Experts of a small language model: vocabulary 8192.
Below are experts of layer 10 (counted from 0) of a mixture-of-experts language model. Rows are named router (the router's row for the expert), up (a neuron's input weights, with its number), down (a neuron's output weights, with its number) and show model dimensions 0-223. Each number is 200 + 40 x the weight over its row's rms, rounded and kept within 0 to 999.
After each expert's rows: a language model's description of what the expert responds to. This comes from a sample of Wikipedia text that the model never trained on.

# expert 15
router,239,258,263,220,242,188,130,257,207,218,121,179,194,140,224,195,222,230,172,260,235,173,231,178,194,148,149,182,174,286,190,186,186,192,225,216,254,204,218,171,220,239,145,133,149,221,176,142,200,203,195,248,221,209,133,227,218,238,164,143,243,134,219,211,188,246,167,223,274,199,156,268,258,228,181,213,200,138,175,206,262,173,283,149,199,186,243,143,171,268,218,251,248,229,211,190,184,120,200,182,143,218,204,197,191,187,198,219,259,116,136,149,201,199,302,231,195,174,215,182,257,208,154,213,249,226,206,199,175,222,216,241,209,190,207,231,252,212,139,175,153,251,198,217,137,238,256,197,163,186,195,155,263,179,204,170,183,192,136,184,256,181,258,304,233,170,271,148,232,148,205,176,187,259,153,178,154,180,127,260,223,228,203,188,246,184,107,178,194,179,177,186,289,143,208,265,165,148,191,207,160,170,180,238,166,158,209,178,164,230,208,177,156,130,190,228,154,182,191,155,132,204,202,279
up1,227,169,255,251,184,106,160,251,218,239,191,225,265,163,229,197,178,139,236,159,280,200,199,227,241,187,211,247,244,245,236,150,192,210,156,200,204,206,155,209,146,191,133,233,205,238,212,217,278,250,217,157,256,197,170,197,250,243,216,229,162,199,176,117,249,226,171,164,169,117,232,254,212,215,223,228,189,142,277,162,187,151,223,194,162,160,222,235,193,180,149,255,244,195,186,275,282,250,117,225,202,242,199,194,186,230,211,184,220,206,240,165,155,195,246,176,192,190,175,188,188,241,212,180,200,143,197,185,237,202,129,124,224,132,169,196,124,188,188,197,195,249,172,188,245,322,185,218,190,225,190,162,147,153,70,221,184,128,175,203,199,167,253,220,222,195,218,221,121,195,229,218,141,175,157,248,190,111,192,78,195,206,170,174,213,157,190,183,219,186,216,172,215,225,263,194,213,161,232,191,228,241,128,219,124,179,183,179,172,173,247,186,207,199,226,197,190,185,224,137,305,154,208,240
down1,193,163,158,112,162,214,193,173,124,156,168,162,184,172,164,195,273,235,193,199,178,197,202,172,172,195,190,145,170,196,170,273,169,190,263,183,206,210,199,166,267,159,255,175,169,155,205,131,114,195,125,167,156,181,221,191,200,197,222,213,217,250,238,238,237,237,163,227,210,254,140,128,143,190,197,243,151,181,129,194,258,231,198,122,254,207,213,208,264,173,249,202,179,205,186,141,133,224,257,168,185,180,182,226,236,211,203,216,226,156,145,174,224,198,165,147,215,192,234,224,274,212,196,178,190,247,177,211,231,201,272,278,179,276,238,186,238,232,162,210,169,145,194,252,112,64,217,161,185,204,181,256,168,190,269,193,200,198,184,261,203,171,192,176,224,168,194,217,226,169,178,214,181,215,271,184,205,205,196,245,225,186,273,208,229,174,142,196,149,290,143,203,193,213,184,207,255,259,252,235,272,195,178,177,269,272,180,173,184,249,176,237,179,164,120,153,138,159,188,217,151,262,226,103
Common nouns and proper names ending a phrase, often in tables or descriptions, such as children, people, water, Republican, Korea.

# expert 1
router,167,245,156,127,179,239,231,184,226,175,160,203,177,194,184,210,267,182,169,142,237,209,191,214,184,199,160,235,147,189,209,135,171,190,229,223,197,204,204,213,216,128,201,230,179,198,211,191,194,175,233,175,218,202,243,239,199,198,178,176,228,176,146,233,157,247,225,203,178,168,280,230,188,275,259,223,202,285,167,236,141,191,173,262,190,184,214,273,203,150,177,246,258,237,170,101,275,151,224,202,207,232,212,139,147,161,210,202,199,251,162,269,185,267,246,180,190,229,251,246,204,234,193,178,173,122,216,156,181,235,266,213,281,155,191,142,226,181,243,150,202,174,227,230,190,200,204,176,170,236,156,172,130,281,179,284,190,225,152,227,177,240,99,129,201,160,168,154,220,152,277,259,146,160,223,150,229,270,172,189,166,216,212,270,206,198,190,102,281,219,268,124,197,146,207,277,200,195,144,272,188,158,217,181,195,142,241,236,225,203,252,164,148,191,207,189,195,205,153,213,246,159,143,219
up0,155,172,186,261,239,225,207,207,175,224,123,156,159,234,190,250,259,185,162,228,168,226,274,189,211,252,274,184,206,256,202,250,203,196,236,110,121,103,187,242,181,219,208,227,183,222,155,214,170,249,240,175,249,123,246,216,246,224,147,229,209,231,146,216,188,205,228,297,225,187,171,148,192,264,164,170,213,183,194,191,224,188,170,226,195,152,209,240,137,207,212,289,192,188,179,262,229,276,272,232,208,191,185,191,180,256,212,220,218,207,248,272,192,230,188,200,203,142,145,245,100,173,185,225,168,224,242,195,200,243,270,223,168,139,259,175,272,178,213,226,248,182,192,198,194,241,221,210,225,221,229,213,157,267,223,267,208,248,231,155,114,220,189,247,163,203,149,233,247,178,143,143,178,232,194,237,204,107,257,167,207,207,172,232,219,261,257,172,175,190,239,218,164,234,201,205,169,222,219,265,221,185,224,155,203,173,253,214,166,179,129,168,181,150,259,222,266,269,246,171,192,100,201,259
down0,253,180,228,176,224,239,249,204,214,152,223,213,153,276,176,137,297,220,262,165,195,216,102,236,217,246,150,192,204,160,259,178,268,212,208,290,200,234,207,144,248,155,168,227,200,260,152,145,182,210,189,173,120,253,192,180,113,238,184,230,200,192,169,212,155,145,93,169,194,240,217,242,169,149,176,233,244,236,202,145,180,206,181,185,155,154,302,146,163,211,175,186,208,166,257,182,175,150,231,190,210,191,204,144,197,171,188,222,255,215,156,212,209,291,233,212,170,200,210,181,189,209,209,163,188,258,142,119,251,154,252,160,197,249,277,152,170,194,196,172,187,167,176,181,220,227,119,155,143,206,196,291,130,170,173,204,218,242,234,200,211,213,145,267,181,193,173,141,198,195,281,231,177,264,231,226,166,288,210,175,210,239,259,194,242,189,136,229,283,198,186,183,200,223,256,149,164,248,222,245,147,250,196,196,206,204,199,177,259,213,231,182,163,163,165,178,162,189,145,227,223,208,186,170
Prepositions right after a noun linking it to a following noun phrase, mostly of, also to, in, for, from, plus table pipes.

# expert 19
router,252,218,228,178,214,178,215,209,166,298,217,161,231,146,198,268,257,130,192,208,209,183,240,188,203,174,92,205,223,216,224,255,205,222,163,204,180,222,200,213,179,263,184,193,216,264,179,188,185,196,264,260,260,182,127,262,212,192,199,178,234,150,159,156,169,187,227,208,277,245,173,211,227,225,213,245,255,212,153,215,217,207,243,229,288,182,205,153,168,275,186,242,161,158,250,181,228,174,147,190,103,232,180,176,122,258,206,188,163,91,188,165,140,177,255,174,242,190,142,145,196,243,229,256,244,194,195,155,237,204,219,228,216,273,160,147,208,177,188,236,221,208,244,256,114,220,176,194,189,144,226,191,214,206,197,147,142,196,189,197,221,232,247,247,278,249,247,239,130,177,176,188,195,146,177,191,143,148,161,177,235,229,201,184,196,148,192,174,133,150,235,225,265,176,140,254,210,192,151,230,210,170,151,156,145,121,227,172,131,223,228,230,164,166,195,217,184,232,178,188,238,245,241,310
up0,221,195,195,171,181,204,160,171,270,263,155,101,155,203,248,193,165,208,214,244,217,206,213,116,243,158,128,186,190,137,266,163,212,198,198,176,222,260,154,216,246,258,231,217,222,199,164,210,249,227,161,214,229,190,168,221,163,220,144,235,216,163,202,120,232,196,217,201,296,239,154,168,208,139,240,336,156,283,200,132,259,190,211,252,159,180,243,163,219,150,214,179,230,257,190,184,164,183,185,242,253,248,178,229,268,206,198,167,197,191,225,214,192,235,253,214,197,240,256,284,252,162,184,235,208,206,231,114,201,246,222,204,205,158,90,208,150,253,118,168,181,253,182,205,204,176,177,276,214,182,156,256,189,248,236,179,277,165,195,216,210,144,222,152,180,167,243,237,166,206,181,145,157,208,254,200,211,214,175,215,208,223,269,219,209,231,225,207,208,254,187,262,256,196,154,210,267,163,236,218,228,180,143,193,130,155,161,239,240,196,162,220,161,97,233,208,195,206,190,200,209,250,228,253
down0,209,241,169,271,156,157,204,238,191,185,249,267,236,223,228,206,220,153,172,188,186,259,187,266,179,213,273,186,163,252,132,204,205,194,194,250,182,203,203,206,161,200,203,194,182,212,252,211,247,186,259,192,180,224,180,130,204,167,223,183,157,164,220,268,192,200,195,215,161,185,229,192,276,263,141,137,255,175,201,213,209,164,229,220,230,185,105,263,117,188,171,199,242,202,189,167,281,225,210,221,130,235,210,136,220,195,182,302,169,161,174,195,272,194,123,181,182,170,187,147,207,271,248,165,175,203,249,324,164,196,213,168,221,166,257,171,283,164,192,255,249,185,223,225,228,232,200,176,249,239,255,154,203,172,182,245,150,247,195,274,252,265,197,223,194,175,165,170,226,204,220,240,210,216,141,218,215,171,209,168,271,225,175,211,262,246,129,144,213,237,191,158,162,201,254,213,122,242,238,243,175,256,193,207,274,244,253,136,196,170,256,174,225,221,132,129,219,185,236,200,234,145,135,167
Middle and final pieces of foreign personal and place names, such as Henderson, Yugoslavia, Jamaica, Shanghai, Kiichi, plus country names.

# expert 28
router,192,111,259,193,222,263,220,212,143,123,242,227,221,252,119,185,199,185,204,198,232,204,163,217,238,179,189,214,215,187,167,148,150,272,258,132,114,162,199,137,187,199,323,262,244,213,229,226,168,180,200,175,141,257,178,155,211,206,232,206,213,216,182,146,163,151,173,218,285,142,241,152,181,188,304,144,158,184,198,266,121,249,184,225,203,155,149,229,214,194,145,206,220,179,162,226,136,175,252,198,269,191,229,230,279,169,213,218,194,235,204,231,204,220,162,218,182,217,214,175,211,161,155,200,217,195,245,214,189,228,170,236,152,180,200,243,229,216,206,147,254,122,134,146,233,181,230,129,214,215,202,158,236,206,172,238,181,234,189,173,207,226,232,144,205,235,224,204,200,180,240,126,184,211,234,279,238,224,195,213,110,209,210,202,213,281,190,151,209,141,175,124,184,199,177,126,191,273,174,167,242,230,227,173,267,250,226,197,200,189,221,281,187,185,148,218,235,114,216,197,222,200,181,113
up2,163,171,223,273,251,149,181,174,205,149,178,165,205,217,181,228,257,278,211,262,257,180,202,243,232,226,239,212,172,204,198,190,283,210,257,180,176,150,206,190,186,246,176,169,183,233,133,224,188,207,187,103,277,155,201,169,154,171,218,221,182,192,194,147,203,267,186,180,243,235,167,295,142,179,306,235,209,236,219,189,249,167,213,193,173,207,197,209,197,182,160,237,140,216,236,192,192,195,229,216,234,201,274,193,175,228,176,233,178,207,171,192,293,166,233,96,200,199,200,213,227,206,121,265,247,131,132,176,201,212,166,197,152,202,303,168,218,192,193,172,198,183,148,196,273,124,175,182,205,311,197,160,222,216,168,169,209,189,217,126,230,158,192,159,125,125,221,211,221,190,210,188,197,242,164,145,203,142,235,286,149,252,210,190,229,180,172,198,209,227,190,118,226,197,249,152,201,213,226,269,176,219,186,125,249,304,265,175,145,159,217,233,165,192,166,165,271,165,194,209,225,208,230,208
down2,216,257,183,169,209,208,212,224,116,214,192,194,124,231,206,169,204,196,247,255,230,193,225,168,285,182,207,284,173,237,246,206,194,222,219,302,237,159,226,232,184,225,170,239,149,196,210,98,189,270,177,277,208,201,206,234,138,191,217,148,224,228,209,248,178,161,268,254,144,179,179,217,229,182,107,148,173,179,175,221,136,279,166,257,173,176,145,271,212,168,257,189,225,224,232,195,177,163,188,198,121,127,196,228,160,222,236,152,182,190,185,279,192,158,137,282,201,241,207,249,164,177,236,178,162,194,176,235,263,278,188,201,199,243,164,345,188,197,251,148,156,226,170,204,188,172,186,198,237,193,218,175,219,245,155,209,106,199,152,214,223,224,179,224,228,274,273,219,160,132,227,285,188,201,209,215,169,227,203,250,285,209,201,240,155,256,233,133,195,215,206,166,175,187,181,149,245,171,138,183,243,197,234,223,184,221,192,162,239,200,170,166,217,209,164,168,181,179,195,162,222,161,214,167
Middle syllables of longer Latin-derived or foreign words, like cons-ci-entiously, diagn-os-is, coali-ti-on, der-iva-tive, and prefixes such as adm, super, trans.

# expert 24
router,255,206,212,176,245,201,222,168,186,162,203,211,199,111,214,264,241,259,213,210,247,204,167,209,223,181,173,251,122,212,185,204,187,206,217,96,257,190,262,133,228,255,174,187,196,189,138,173,149,165,139,167,124,203,224,213,136,250,253,171,193,181,212,225,172,226,233,270,194,153,163,198,172,237,162,186,174,129,183,254,197,156,243,151,214,194,225,261,183,203,177,207,196,207,188,106,245,172,269,193,189,240,208,184,219,220,229,287,126,191,169,166,247,184,207,208,230,222,266,249,217,190,195,138,263,225,213,173,226,174,212,244,190,239,231,241,189,151,245,188,260,175,227,265,247,173,176,156,205,183,190,233,157,117,212,111,143,137,148,191,209,209,206,124,210,257,218,158,189,235,251,167,202,190,182,229,147,266,145,218,150,245,211,165,193,200,168,171,176,222,131,223,232,125,191,196,290,311,123,185,193,129,278,217,216,221,216,184,171,211,213,216,257,152,94,180,212,237,221,240,189,197,190,170
up1,113,138,241,204,178,247,163,185,209,201,189,169,229,122,156,216,223,152,192,251,180,171,275,226,183,182,183,226,181,228,233,244,129,194,250,191,193,255,232,164,212,231,189,200,201,219,204,194,241,211,242,207,239,203,166,202,209,182,269,160,232,197,227,119,176,231,195,194,230,211,235,159,203,234,212,112,165,173,189,234,248,229,256,201,185,185,174,162,190,143,163,236,227,165,251,168,194,212,176,250,196,209,206,189,168,158,245,234,206,215,232,199,181,171,211,115,159,151,272,181,247,172,124,230,212,278,233,233,248,145,215,284,193,226,183,193,128,199,218,134,171,194,175,202,173,236,259,245,266,225,242,186,294,153,188,225,180,206,237,217,271,216,226,288,158,265,93,187,191,181,169,197,99,126,288,191,132,167,225,126,249,184,179,160,200,191,175,255,223,192,207,214,192,241,171,130,197,176,186,234,248,182,141,223,165,219,205,180,159,225,212,255,286,192,228,191,285,273,245,274,282,219,165,209
down1,263,221,225,191,201,168,209,244,195,165,145,241,230,240,251,196,199,221,139,203,232,183,188,188,278,200,226,207,195,224,227,129,214,225,203,222,209,102,174,209,225,219,231,192,200,166,174,184,200,202,188,303,243,187,230,256,169,191,189,295,161,244,190,209,226,215,211,194,244,222,165,211,175,141,203,293,146,244,176,223,159,249,216,159,231,169,184,281,201,227,237,121,179,188,108,212,249,209,206,202,190,182,198,228,188,208,219,283,272,182,152,246,210,284,246,233,234,232,214,171,190,202,264,217,263,128,138,228,151,209,204,78,206,138,259,259,210,205,169,269,213,137,222,187,207,230,145,152,193,224,223,209,148,213,174,138,208,157,165,213,225,217,180,164,247,206,242,170,223,158,270,191,262,259,200,218,319,215,239,211,235,195,207,274,194,213,239,166,159,236,150,201,215,156,239,186,198,205,218,182,111,169,218,244,257,225,207,199,210,186,237,119,116,228,204,163,135,199,199,144,99,205,201,197
Nouns ending a noun phrase after the, a or his, such as one, member, career, heir, language, vessel, plural -ies.

# expert 6
router,162,188,143,152,183,232,252,185,156,220,142,272,151,147,234,165,154,217,168,211,169,227,104,204,207,215,260,230,142,209,204,192,183,205,205,216,156,137,236,162,214,209,221,248,180,129,177,303,241,241,136,234,173,187,204,188,158,260,202,172,145,209,152,166,162,189,191,230,196,230,165,217,178,205,180,277,130,149,178,239,219,178,188,167,175,185,156,240,204,196,247,164,176,232,207,139,276,194,247,272,171,246,224,273,224,280,158,233,169,316,217,157,244,186,213,164,146,261,248,251,188,204,145,167,228,248,226,265,195,143,257,245,185,190,225,209,155,200,243,224,148,164,230,168,206,207,154,202,114,221,232,175,205,170,205,178,154,212,180,179,170,195,225,162,242,278,167,151,183,195,154,192,250,150,130,281,218,195,164,112,226,202,145,151,252,194,222,165,235,184,270,244,242,272,190,246,262,191,203,189,165,139,225,231,231,194,214,185,228,189,197,122,227,153,182,247,161,242,244,245,189,203,181,141
up1,181,167,220,184,232,210,208,143,278,257,215,236,232,117,174,246,207,259,229,152,168,196,197,222,205,221,239,167,218,48,275,230,205,170,263,181,168,153,224,121,200,170,167,133,177,172,201,232,162,204,247,199,162,265,226,233,148,124,159,192,242,235,217,150,212,85,129,191,102,191,130,210,182,254,240,176,170,167,186,199,206,235,175,220,154,185,236,284,246,189,137,192,231,276,193,207,130,197,190,245,257,257,194,207,251,179,246,214,152,168,185,227,112,166,215,187,201,208,254,149,246,157,211,192,170,177,192,249,259,253,206,199,230,208,118,195,187,229,171,145,178,194,184,171,209,232,175,240,203,246,237,188,233,201,195,213,183,148,214,216,214,178,222,248,246,159,120,167,291,201,200,183,226,289,215,175,207,142,181,221,169,192,202,214,184,251,116,209,209,204,121,216,207,140,203,242,166,174,208,164,179,208,192,175,182,215,225,154,225,202,224,223,210,238,206,182,182,92,232,261,181,240,152,201
down1,216,194,200,196,201,185,147,205,206,216,226,194,204,255,92,199,111,165,155,194,246,205,214,156,217,207,166,234,216,313,178,221,43,269,139,206,143,210,167,317,211,226,198,209,247,204,213,174,245,268,193,96,207,157,318,193,220,226,231,246,185,166,192,212,183,214,222,185,220,192,211,214,238,152,191,187,190,174,188,177,158,148,210,200,151,165,191,136,108,244,232,202,151,209,178,186,269,194,181,182,241,189,258,155,225,185,166,228,192,206,188,187,223,151,141,205,165,219,147,194,216,202,262,214,212,231,247,162,229,202,195,188,190,239,190,153,189,267,205,186,219,244,144,197,185,106,231,246,163,235,212,162,155,191,216,184,220,156,230,230,214,268,204,173,244,198,305,173,156,229,213,173,140,165,192,174,207,153,236,204,241,223,227,248,125,215,235,211,217,139,208,120,167,146,221,162,245,149,234,209,186,180,190,129,178,160,211,213,210,192,239,253,181,294,141,188,160,269,140,204,189,164,198,217
List-item dashes after section headings, pipes in tables of titles or names, opening quotes and infobox labels like See, Genus, ISBN.

# expert 5
router,246,222,203,249,210,227,206,183,128,208,144,208,307,228,238,199,185,168,196,137,205,224,180,234,156,227,251,203,290,187,129,217,197,144,232,149,179,264,188,245,174,227,243,236,230,222,206,205,151,124,252,227,168,212,198,210,260,238,171,203,170,208,176,242,117,150,197,228,212,211,216,151,199,212,159,135,235,210,241,234,142,197,130,164,215,147,149,238,151,261,179,171,233,176,122,251,175,217,237,190,231,213,234,208,272,297,188,154,178,259,125,242,232,261,203,274,166,211,205,134,218,158,188,238,234,178,208,189,192,205,268,219,131,195,213,288,209,188,169,183,266,188,221,197,231,184,180,287,225,154,162,274,186,213,248,219,239,164,207,216,174,210,202,226,132,170,170,259,188,142,221,196,168,271,223,228,170,231,245,203,164,200,181,211,174,192,235,218,148,160,246,211,196,182,183,94,161,230,161,205,227,248,135,270,186,188,214,256,178,158,151,172,175,177,187,199,201,256,99,164,122,207,259,166
up1,187,186,189,208,202,130,175,210,182,159,173,200,197,160,218,184,200,249,221,195,242,247,198,191,233,271,294,150,116,194,186,231,140,190,242,193,102,167,194,187,140,198,327,178,243,136,184,150,227,153,170,175,193,166,143,217,247,223,195,271,215,171,226,221,155,141,188,140,165,156,256,182,132,249,189,266,304,146,183,289,158,236,96,165,199,177,234,185,201,225,149,229,222,240,195,221,253,177,154,162,128,157,189,168,229,217,220,221,159,170,208,185,234,207,226,170,278,207,248,166,200,262,174,190,226,257,182,219,283,234,186,195,188,219,260,179,237,253,215,184,137,229,203,205,255,222,183,254,180,151,136,244,132,171,232,202,215,168,226,157,204,207,229,218,194,223,140,206,243,192,198,146,210,160,223,234,234,226,269,183,184,211,215,211,217,220,249,239,191,181,147,227,190,162,202,195,284,181,169,226,248,200,148,180,260,271,225,80,207,253,158,140,198,191,202,210,248,215,228,189,154,168,176,249
down1,213,214,160,202,162,140,201,172,213,202,149,222,240,183,183,202,287,195,163,179,167,207,217,105,244,203,159,186,206,212,184,131,173,193,155,213,270,151,193,112,238,160,171,194,140,246,218,233,210,190,285,190,120,226,204,218,190,196,115,242,128,167,234,168,223,169,174,234,215,251,130,202,185,127,195,183,177,270,199,164,218,275,198,195,205,234,134,201,227,240,170,170,229,238,248,238,183,161,143,234,227,168,269,177,99,223,192,241,214,189,138,177,214,303,219,293,140,191,211,244,188,199,197,117,135,167,114,220,264,255,285,209,180,312,216,195,147,154,241,177,152,187,131,129,259,184,212,145,222,243,207,177,213,269,192,217,237,251,149,191,182,228,177,170,182,222,221,206,222,238,163,280,167,213,202,215,175,178,160,238,135,235,265,181,195,178,210,165,205,210,239,196,208,240,192,205,244,195,203,197,258,181,211,211,208,188,181,168,206,148,211,178,190,180,229,175,196,163,164,119,267,192,140,195
Short consonant or syllable pieces inside proper names, especially place and personal names, such as Er-r, Ay-r, Der-ry, Am-ster-dam.

# expert 23
router,210,223,176,230,175,200,212,149,214,247,200,240,198,271,199,192,163,188,267,179,101,236,180,168,142,223,209,242,189,173,214,154,134,192,190,179,233,201,180,270,202,126,185,178,203,215,186,268,230,249,276,250,224,149,189,226,182,153,217,226,270,206,179,190,309,159,245,195,133,207,214,186,212,249,275,160,190,220,222,239,225,228,129,183,165,232,165,143,127,242,204,169,223,179,217,241,188,227,93,174,192,191,196,183,166,252,189,242,233,183,181,217,218,223,81,170,243,153,209,262,186,125,205,276,189,259,158,221,258,172,148,147,210,227,176,186,209,186,258,194,149,240,193,193,254,197,195,226,251,199,151,143,290,171,187,269,250,234,237,160,300,173,170,223,178,196,161,126,201,236,193,206,189,209,195,148,179,233,161,219,232,132,170,159,181,200,241,235,223,209,197,236,167,168,194,195,212,140,181,252,141,210,130,212,158,118,190,216,245,228,140,234,182,200,164,181,247,175,167,221,233,168,222,84
up0,237,190,196,214,203,152,228,191,185,230,159,202,268,150,266,257,229,225,266,216,126,153,148,156,179,247,231,174,258,214,233,161,226,199,235,268,202,210,173,266,181,216,147,259,190,249,202,177,257,210,226,210,211,193,209,232,209,273,207,258,134,172,205,255,226,220,196,232,197,281,138,217,235,266,195,247,199,215,262,172,214,140,179,211,254,230,227,255,240,310,185,134,202,183,186,241,222,158,240,218,225,227,162,200,222,222,246,246,244,183,129,206,261,238,157,245,231,162,206,247,136,201,176,257,159,185,205,185,227,176,227,105,301,219,250,229,167,159,170,261,147,255,208,175,138,167,157,195,192,217,214,211,175,201,202,209,193,238,271,156,233,147,224,219,207,181,183,286,232,159,172,147,180,159,232,201,154,248,277,176,236,160,200,174,160,189,196,297,163,241,216,160,249,249,162,191,187,149,188,108,196,211,142,235,167,135,181,204,242,217,175,189,162,193,121,226,215,262,155,126,180,231,224,221
down0,200,181,209,187,203,192,166,174,251,189,270,244,182,177,171,187,197,90,150,170,175,222,256,250,226,210,185,277,189,244,175,195,186,240,187,186,214,165,271,225,201,158,209,237,291,199,231,225,194,153,188,264,156,224,131,216,143,166,215,181,232,167,204,155,144,158,162,184,205,240,238,85,172,99,132,219,198,191,246,217,185,241,227,193,240,191,198,127,226,170,213,217,163,226,196,187,205,236,263,217,136,228,216,257,253,243,174,242,133,211,323,123,171,230,239,171,204,244,146,111,212,219,186,217,221,142,241,172,177,254,259,200,242,150,191,155,236,158,199,278,233,237,101,172,195,247,229,135,174,150,211,202,149,178,201,200,209,233,164,190,187,145,138,213,223,186,200,194,232,197,216,248,160,218,171,165,170,159,179,244,169,154,225,181,216,185,240,183,192,180,112,179,126,177,183,236,240,161,185,227,214,136,187,164,205,141,191,232,200,188,283,145,200,169,277,152,206,163,257,277,190,215,164,211
Pieces right after a capital letter or first syllable of names in sports tables and lists, such as B-ul-garian, Herbs-t, Tr-uex.

# expert 7
router,226,199,163,160,228,159,223,265,109,228,239,162,196,242,147,170,151,191,210,158,214,174,254,208,201,196,193,137,262,227,125,310,201,166,197,195,219,258,165,220,239,159,201,237,183,265,294,152,142,188,160,251,184,185,248,223,272,195,172,110,215,224,199,171,180,223,204,188,242,179,221,270,189,184,188,176,126,189,225,137,186,214,196,210,208,163,187,174,198,231,171,216,248,155,82,200,219,216,242,162,140,223,210,165,228,240,245,105,191,146,214,232,196,203,148,198,168,154,199,157,229,233,235,165,241,182,157,174,213,245,201,242,114,133,212,204,263,205,185,287,256,196,166,169,158,303,172,142,148,193,178,175,147,221,205,183,251,218,291,208,165,236,225,256,181,203,192,245,158,177,228,228,193,208,234,148,235,161,218,241,175,182,204,232,245,199,260,187,192,197,214,240,167,166,166,217,152,167,267,163,242,271,138,139,134,216,245,175,155,168,231,202,221,259,216,204,152,243,205,157,228,236,155,251
up0,150,175,147,209,209,198,198,165,179,121,157,215,224,182,256,200,172,150,188,136,189,177,209,213,162,272,228,208,240,179,162,213,190,182,248,230,240,241,230,266,230,183,131,214,203,209,172,201,214,180,170,127,250,152,180,223,137,250,155,221,209,230,204,270,192,200,163,165,212,237,225,181,277,223,197,269,178,220,260,171,179,71,188,244,174,158,204,159,213,260,207,114,223,115,229,213,234,220,217,268,152,237,193,201,306,158,139,195,199,184,151,220,190,198,188,145,248,254,184,183,241,196,241,109,208,231,198,215,142,308,254,160,172,189,225,323,263,199,163,145,172,175,205,198,280,209,254,194,168,204,227,201,249,193,234,216,216,168,187,230,204,222,177,259,212,161,182,245,214,163,206,128,240,167,184,202,164,220,124,232,190,250,218,165,178,204,292,225,185,189,190,217,210,230,168,188,225,244,106,163,213,156,212,296,222,135,187,173,187,184,177,189,193,206,304,162,197,171,169,220,224,210,174,152
down0,187,181,210,152,200,232,129,187,203,229,238,232,233,191,168,209,196,251,248,206,171,190,114,186,234,174,182,233,198,225,263,170,191,268,196,180,164,244,185,77,169,220,203,222,251,200,183,95,152,220,252,175,93,200,178,215,212,184,176,204,203,228,220,158,233,180,264,191,206,218,205,202,170,234,238,177,229,274,159,188,212,208,134,179,223,229,115,249,190,172,218,212,201,176,137,181,210,125,324,173,215,200,194,184,199,173,207,132,181,199,210,143,282,159,166,300,184,147,196,252,214,204,202,167,243,135,223,209,241,222,99,183,179,123,270,203,168,218,173,205,158,210,213,209,233,264,215,97,228,184,286,168,228,201,165,237,225,206,209,156,224,213,208,188,203,122,232,196,192,123,177,203,176,119,181,209,211,174,155,188,244,162,168,196,202,192,137,172,210,240,234,243,187,215,194,233,196,231,278,124,223,164,209,182,202,235,159,104,178,205,187,198,160,261,209,263,173,199,191,267,188,176,262,114
The conjunctions and, but, &, or, plus final word pieces like d, s, n inside personal and place names (Gertrud, Trinidad).

# expert 17
router,202,280,136,208,145,199,196,186,153,239,137,184,191,121,202,177,184,234,218,134,213,254,224,227,202,237,224,268,217,249,191,185,186,170,244,270,273,208,209,197,216,154,154,134,201,207,223,165,177,164,204,258,253,182,115,152,197,131,164,199,165,289,197,188,151,203,168,178,202,169,203,226,262,188,143,137,147,240,204,305,248,109,184,160,257,225,260,141,189,172,165,177,185,192,224,256,203,214,172,238,164,181,149,190,169,242,190,168,196,230,170,212,181,204,149,188,208,229,200,253,220,138,225,171,263,241,129,264,236,209,197,262,171,224,211,234,224,250,195,243,214,146,189,245,242,164,230,158,208,185,207,252,205,163,205,266,155,63,183,213,228,180,199,257,221,233,270,160,227,222,284,196,171,179,234,206,169,148,160,173,187,264,217,199,148,163,113,256,196,222,199,250,170,250,210,240,179,256,133,238,228,146,226,223,193,170,178,199,196,252,133,207,206,195,213,206,192,262,107,218,259,197,187,217
up1,249,184,210,196,224,180,200,162,165,243,214,162,188,195,228,180,208,203,186,175,225,167,179,165,215,154,234,329,174,180,276,194,240,178,238,261,200,249,198,117,188,228,228,202,231,167,137,227,215,188,229,142,217,170,134,236,190,215,203,203,264,248,234,134,199,252,228,214,154,137,227,242,130,179,190,188,203,160,169,174,172,181,227,197,267,152,71,124,201,183,177,233,220,204,251,179,187,223,165,151,243,187,212,153,326,128,188,194,227,169,218,206,221,286,204,214,193,150,210,237,187,173,240,224,128,213,244,223,151,223,254,196,213,169,122,202,206,258,179,210,182,219,209,208,112,152,230,256,245,97,188,216,195,240,195,193,182,225,183,206,230,189,140,232,241,176,191,198,231,247,220,175,157,245,143,251,208,218,214,242,209,269,146,191,189,135,148,154,303,210,210,324,198,140,269,229,196,200,215,212,198,230,197,210,138,254,213,190,265,169,219,187,174,199,263,170,185,173,241,273,177,199,226,167
down1,146,199,223,219,223,227,269,223,195,190,247,227,194,202,217,271,251,228,229,238,290,240,233,233,197,222,216,164,215,259,123,236,221,192,204,202,236,164,200,232,195,192,214,189,226,239,230,154,148,268,182,245,226,269,261,200,243,210,217,188,251,137,192,309,226,231,213,196,217,218,204,140,188,201,160,184,215,264,199,162,205,236,194,211,145,208,304,226,301,208,217,193,172,243,149,180,273,227,272,254,199,217,145,256,108,235,200,264,191,192,192,223,227,183,245,212,206,195,233,175,172,207,190,179,253,254,242,187,175,189,108,166,189,168,272,195,177,207,175,232,217,211,193,166,282,211,174,113,228,286,191,162,187,195,221,277,226,219,202,230,168,262,296,162,140,205,225,222,196,200,199,285,262,210,254,190,222,181,196,199,140,94,249,220,227,262,222,250,156,164,206,181,280,246,142,212,188,197,168,173,174,271,170,171,226,197,255,270,176,198,226,233,176,224,115,214,190,215,203,162,208,204,197,261
Words in table headers, sports results and article titles, such as Division, Ref, medalist, Votes, and the s of Men's.